From a checkpoint of a small mixture-of-experts model trained on Wikipedia: a softmax router.
Below are experts of layer 5 (counted from 0) of a mixture-of-experts language model. Rows are named router (the router's row for the expert), down (a neuron's output weights, with its number) and show model dimensions 0-191. Each number is 50 + 10 x the weight over its row's rms, rounded and kept within 0 to 99.
After each expert's rows: a language model's description of what the expert responds to. This comes from a sample of Wikipedia text that the model never trained on.

# expert 26
router:57 64 30 60 61 27 59 41 76 37 36 37 56 54 41 47 46 51 40 43 51 39 46 46 54 40 42 54 58 53 43 51 62 45 44 42 49 66 61 46 43 31 50 60 56 47 51 55 53 40 60 43 36 40 42 32 48 54 59 78 44 75 51 60 64 41 46 41 37 56 35 44 48 54 50 39 65 58 58 55 36 61 54 55 57 52 42 64 53 59 47 85 41 28 62 38 58 42 59 59 43 59 66 53 49 45 51 58 24 60 43 58 55 51 51 59 45 28 57 38 47 57 49 38 46 54 38 45 52 32 49 45 52 56 50 54 51 43 47 39 28 44 56 48 45 61 42 45 39 56 54 55 35 64 37 39 38 54 46 43 44 36 49 41 43 61 47 57 39 59 62 53 49 45 40 53 62 62 58 45 41 39 42 54 60 61 53 53 54 40 45 59
down0:53 43 53 48 83 43 60 39 42 45 36 43 10 46 46 52 72 49 45 44 68 56 67 45 56 52 60 54 58 37 58 51 35 67 47 43 38 46 43 51 50 48 46 51 46 47 54 33 57 47 54 49 38 45 55 46 46 51 57 51 48 42 48 55 62 56 63 54 52 53 47 61 53 38 22 61 49 48 25 60 53 51 44 57 43 47 53 28 69 45 46 47 47 29 50 62 36 45 60 53 52 52 59 52 34 63 43 41 59 60 47 44 41 47 44 35 57 47 38 40 32 50 60 55 57 38 51 47 44 51 60 35 33 39 59 44 30 43 49 59 30 53 42 70 56 65 48 59 46 41 45 42 42 46 46 54 58 46 40 62 48 47 53 58 42 45 61 51 55 36 39 23 50 38 64 46 43 36 50 58 47 43 50 61 55 55 37 61 47 33 47 51
Description: Clause-ending commas, pipes. Commas and table pipes ending a phrase before and, which, who, plus the last words of names or noun phrases, e.g. risks, Khan.

# expert 14
router:55 62 29 56 59 26 60 39 76 39 35 40 57 53 40 48 43 50 41 44 51 38 48 45 54 40 42 57 58 52 45 50 63 46 45 41 50 65 61 47 43 31 50 60 55 50 52 58 52 36 58 42 38 37 41 32 48 54 59 77 43 77 51 61 63 41 47 40 38 55 37 44 47 53 51 38 63 58 58 53 37 61 55 57 58 52 45 65 53 59 48 86 42 28 63 39 58 43 59 58 44 58 66 54 50 45 54 60 22 62 45 58 52 52 51 59 43 29 58 38 47 57 51 38 45 52 39 46 53 33 50 44 52 57 51 54 48 46 46 39 28 42 56 47 43 59 41 48 40 55 55 56 36 65 37 38 40 54 47 44 43 36 50 41 42 62 46 57 40 58 60 52 48 45 42 52 61 63 60 45 42 39 40 56 58 63 52 55 53 40 46 61
down3:44 46 41 55 54 61 58 68 48 29 59 57 56 36 57 56 45 55 54 49 53 54 53 45 39 24 53 51 63 50 46 54 36 69 49 51 60 62 51 42 55 47 49 60 41 48 65 59 52 52 51 47 64 49 62 43 41 63 74 78 42 51 47 66 43 34 30 57 75 70 55 52 64 50 49 45 54 49 66 62 51 54 47 62 53 59 63 54 46 60 53 55 50 57 57 44 60 50 49 43 48 56 47 60 70 37 34 58 43 61 56 49 59 39 30 42 45 40 45 63 39 42 58 52 45 46 55 45 51 52 69 45 54 30 34 46 59 52 65 66 39 63 60 53 31 53 40 59 50 28 42 58 54 45 52 42 56 55 49 62 50 40 62 45 34 41 53 36 43 51 52 31 60 44 56 68 53 31 47 46 54 53 67 23 50 49 47 46 51 65 59 53
Description: Person names, word pieces. First names and surnames in tables and credit lists, e.g. Kevin Powell, Alan Bates, plus scattered mid-word fragments like Val-ves, Iz-umi.

# expert 18
router:50 61 47 30 47 52 54 52 37 40 53 55 56 51 68 43 49 51 66 42 36 48 41 44 36 59 53 67 46 69 64 61 52 47 60 44 53 47 16 46 49 54 61 58 53 54 40 50 64 66 50 47 73 56 65 70 33 42 54 51 40 43 43 38 41 70 65 58 63 53 57 48 46 59 56 47 60 61 50 49 44 46 37 35 55 42 40 45 50 56 60 38 50 49 29 54 38 46 57 63 45 41 36 47 61 50 53 36 65 40 43 30 41 43 42 54 38 53 58 56 60 59 34 45 64 61 52 58 43 73 60 59 46 48 49 45 55 64 56 50 71 56 36 40 51 44 41 46 45 38 44 34 44 40 37 40 44 41 54 43 63 57 39 56 37 33 54 55 43 45 40 43 52 61 40 48 40 35 33 51 49 57 61 59 28 47 60 46 56 51 37 46
down0:36 51 60 51 67 36 51 51 39 74 45 61 53 62 38 33 46 53 49 54 60 59 58 59 47 51 56 49 52 39 33 56 55 61 59 34 36 61 43 51 65 48 52 24 45 38 72 57 50 61 57 54 71 52 59 44 50 39 59 61 53 32 25 46 61 42 62 43 51 31 60 54 53 47 58 52 42 41 45 45 58 46 60 50 44 52 48 50 46 39 59 46 49 31 43 80 39 56 49 59 51 50 53 42 65 50 33 65 56 33 57 50 43 52 39 68 37 50 43 38 71 42 50 64 50 42 55 42 52 52 59 47 47 50 48 42 50 38 76 66 52 58 55 51 50 38 50 51 50 39 73 57 51 53 57 55 38 41 51 53 52 51 45 64 66 29 53 52 55 41 41 27 55 49 48 46 57 34 53 40 63 63 67 46 38 49 51 57 44 51 44 41
Description: Infobox field labels. Field names and taxonomy values in infobox-style lists, such as Coordinates, Length, Population, Location, Class: Mammalia.

# expert 11
router:51 46 65 49 62 40 57 51 29 63 42 48 48 60 53 51 46 58 54 53 62 71 68 45 55 55 38 57 54 61 47 67 67 50 44 46 63 35 28 48 37 48 62 61 48 46 23 47 38 39 50 47 56 49 66 48 70 60 48 49 41 41 49 56 43 52 49 51 71 64 60 47 55 55 36 62 55 43 47 49 47 51 41 44 58 53 47 48 46 56 57 61 45 32 54 55 51 59 51 57 72 43 41 50 42 55 56 60 64 61 62 33 52 47 36 59 71 45 48 59 51 48 35 74 64 40 65 37 51 43 57 57 58 61 45 41 52 57 49 79 39 61 42 45 59 52 46 41 46 64 64 51 47 35 47 42 55 41 48 39 63 50 56 30 41 45 57 64 58 43 56 55 47 35 52 64 38 57 27 31 54 39 56 57 44 47 68 61 49 56 57 61
down4:52 21 47 52 32 56 48 50 55 51 48 41 48 29 38 44 57 35 51 60 39 67 56 40 52 53 52 46 59 59 56 57 63 48 46 52 42 25 48 29 52 29 51 48 62 39 52 48 38 46 42 47 44 36 34 52 49 31 57 60 35 51 55 53 57 61 53 53 52 48 52 44 34 62 58 52 62 33 62 45 45 54 51 36 54 47 60 44 43 48 41 30 47 34 40 46 53 57 60 44 51 41 41 43 54 67 61 57 58 68 45 33 44 61 43 50 40 70 61 50 50 46 41 49 38 70 64 57 42 73 39 46 54 49 70 39 49 53 32 60 57 52 57 47 47 49 74 38 41 68 44 62 63 71 45 51 36 56 60 41 56 52 58 43 38 54 39 42 47 46 63 69 58 48 46 45 39 57 41 44 58 36 51 46 43 61 57 55 61 48 66 58
Description: Role and category nouns. Head nouns naming occupation or category in biography and article openings, e.g. was an Israeli politician, Catholic prelate, species of beetle.

# expert 17
router:51 44 71 41 31 64 50 77 37 83 63 48 27 31 58 55 56 31 47 52 46 49 55 63 59 50 46 57 40 56 45 40 41 70 67 43 44 57 61 80 60 57 53 47 45 38 60 36 54 45 51 45 58 53 63 54 53 29 57 42 42 44 42 62 43 53 48 45 41 54 72 67 53 38 66 38 29 59 49 46 50 46 54 30 46 51 44 55 51 51 63 48 60 65 55 41 63 39 48 43 54 51 46 59 51 49 57 33 45 55 50 51 49 52 52 46 49 67 52 50 58 51 45 45 40 43 57 50 48 45 42 31 48 63 46 49 34 48 41 46 42 46 40 59 46 56 64 53 48 39 47 59 44 41 64 55 47 46 51 45 58 46 45 55 55 54 66 43 61 54 36 41 51 39 70 38 26 31 43 56 33 43 49 58 41 58 46 47 54 64 49 55
down0:46 43 50 39 62 52 36 54 42 47 39 60 55 54 69 74 66 50 57 69 50 63 49 65 64 57 54 53 45 51 32 55 52 49 49 66 50 52 50 40 51 53 48 47 67 58 48 63 52 46 66 46 62 46 48 66 60 58 50 50 39 39 49 44 61 62 33 73 42 38 57 48 39 47 54 49 50 55 59 37 58 54 48 51 53 53 61 41 45 80 52 63 24 53 42 54 54 57 55 53 56 48 46 65 47 52 49 59 43 66 31 54 58 46 47 73 58 62 41 56 57 46 57 35 41 49 39 33 62 57 63 38 35 49 42 49 51 37 50 52 49 70 48 55 42 46 47 45 45 50 46 32 38 43 50 44 55 46 33 63 34 67 45 42 55 60 70 68 48 43 49 57 31 48 54 51 59 61 71 50 45 56 57 53 46 22 56 54 43 45 35 64
Description: Lowercase mid-word pieces. Short lowercase consonant pieces inside rare names and foreign words, e.g. Pomp-id-ou, Stud-eb-aker, Gund-am, an-v-il.

# expert 22
router:56 47 56 45 69 40 43 60 32 52 49 75 42 50 65 38 45 36 52 60 49 43 62 43 58 49 55 61 48 65 43 74 58 61 45 37 50 61 51 71 39 40 44 42 36 45 51 59 62 65 35 48 45 68 58 43 48 56 42 53 50 55 55 44 49 48 60 47 57 51 40 43 39 58 51 74 59 38 50 53 52 53 54 60 46 59 55 36 48 62 67 32 49 32 51 59 30 61 37 64 55 49 49 31 74 41 51 51 53 55 48 37 35 52 39 44 34 47 55 70 59 56 64 45 59 58 59 56 36 53 56 51 43 58 45 48 51 42 53 63 62 64 54 43 54 51 42 53 61 55 45 36 30 68 59 47 57 56 55 51 64 40 47 43 71 27 51 57 49 47 25 39 44 56 50 50 58 61 50 53 59 39 66 44 41 46 42 44 39 47 40 37
down0:51 60 46 54 53 41 12 25 59 61 57 48 43 35 72 40 41 43 51 59 55 52 55 34 55 55 55 64 55 47 56 44 43 61 64 40 53 59 46 46 42 43 48 60 64 42 50 49 74 44 44 38 61 41 57 58 64 55 42 44 33 46 50 38 45 57 49 49 40 47 47 48 51 50 47 28 49 42 45 56 46 54 51 48 57 57 58 45 66 63 46 37 48 56 33 39 57 39 43 30 48 52 44 41 46 37 62 39 58 54 61 46 55 50 56 54 54 65 43 46 61 54 50 63 53 56 67 56 40 34 65 65 60 49 64 52 58 45 42 63 71 65 34 38 54 30 30 40 45 32 78 56 58 50 65 49 63 48 52 64 39 46 39 65 48 45 45 51 55 66 49 61 48 40 57 61 44 57 39 60 59 56 47 56 46 58 44 55 62 45 57 49
Description: Infobox field separators. Colons, line breaks, commas and pipes ending field labels or values in infobox lists, e.g. District:, Class:, Born: line.

# expert 2
router:47 52 30 61 45 45 56 40 61 57 54 44 59 50 31 51 47 53 44 45 45 38 55 60 48 44 34 62 52 59 39 56 38 59 57 46 67 39 53 48 47 29 48 48 37 57 46 55 50 43 38 52 40 27 52 44 41 54 61 59 52 60 41 55 60 49 63 55 55 53 50 48 38 53 48 36 68 48 37 39 41 46 59 50 42 57 42 62 41 32 46 73 55 63 51 58 62 67 48 48 61 41 72 58 63 52 43 56 52 69 32 45 50 33 28 47 61 38 53 44 49 69 56 38 55 42 39 52 62 32 48 37 63 48 59 57 58 41 64 64 45 39 58 56 34 55 58 35 43 53 53 40 40 50 24 40 59 43 34 44 65 73 43 54 46 63 52 57 52 60 63 59 53 66 55 62 53 58 54 53 42 42 43 48 64 53 36 42 55 55 71 49
down5:45 54 33 50 55 63 61 41 45 46 44 48 51 61 43 53 46 46 51 35 31 59 63 49 50 50 50 43 58 35 37 83 44 49 65 61 58 52 63 55 67 63 60 51 60 45 46 55 56 34 55 62 46 53 39 57 67 30 50 50 48 49 42 42 36 40 64 52 43 61 55 53 38 30 57 43 58 48 53 48 60 42 41 33 61 61 68 55 42 53 49 59 59 41 26 52 63 41 47 39 59 69 46 61 53 47 56 38 55 62 25 55 35 44 49 56 36 46 62 53 65 34 40 39 52 34 57 49 26 64 54 54 49 55 58 46 45 72 59 34 52 47 46 62 68 41 53 56 51 42 41 41 49 31 30 54 54 56 32 49 49 54 62 42 44 50 59 58 43 41 51 53 51 39 30 57 49 51 50 39 48 44 65 44 61 58 49 60 52 63 43 49
Description: Articles before noun phrases. Articles a, an, the (and capitalized forms) opening a noun phrase after verbs or prepositions, e.g. in an interview, to the west.

# expert 9
router:44 83 46 57 28 36 60 45 68 57 58 41 42 60 25 41 42 48 43 51 62 35 54 48 62 50 51 66 50 38 51 55 46 43 46 57 56 66 56 40 43 51 42 50 58 43 52 34 66 44 46 37 29 39 44 50 50 31 55 60 42 59 52 45 48 46 44 33 36 43 40 53 38 60 51 37 67 58 56 45 58 39 35 58 50 72 51 66 55 67 48 57 47 52 61 56 49 43 50 48 57 66 64 59 36 52 54 49 35 48 64 61 46 50 61 38 54 42 65 49 54 34 56 56 46 48 46 60 75 67 54 46 53 44 51 33 56 53 55 34 43 73 61 42 64 58 49 60 59 50 61 58 44 41 60 56 52 46 42 32 34 59 45 43 53 59 60 63 50 63 54 62 54 57 64 52 65 58 58 66 59 42 49 45 50 54 60 44 43 58 56 52
down6:50 42 63 44 41 60 44 55 46 43 52 40 39 58 56 58 39 51 54 45 51 58 44 49 43 62 58 57 43 60 29 49 59 45 52 73 59 36 53 54 56 45 57 41 66 49 48 38 66 58 46 38 50 40 37 38 56 29 57 44 51 33 61 62 51 49 42 40 62 58 60 40 68 34 23 30 50 42 44 61 45 55 57 47 53 32 70 30 48 40 50 52 48 38 63 62 46 40 66 46 40 47 51 40 50 45 60 47 37 68 48 54 47 40 52 38 56 40 43 61 52 48 47 46 64 63 53 63 63 53 47 48 55 43 59 36 45 57 31 45 55 59 62 47 42 56 62 65 62 50 49 65 33 62 57 67 63 47 44 72 58 51 59 55 64 62 63 42 45 49 52 39 62 50 58 35 21 64 55 54 53 44 63 34 49 52 59 42 39 45 46 62
Description: Clause-linking conjunctions. Coordinating words and commas joining clauses or list items in prose, mostly and, also but, or, however, although.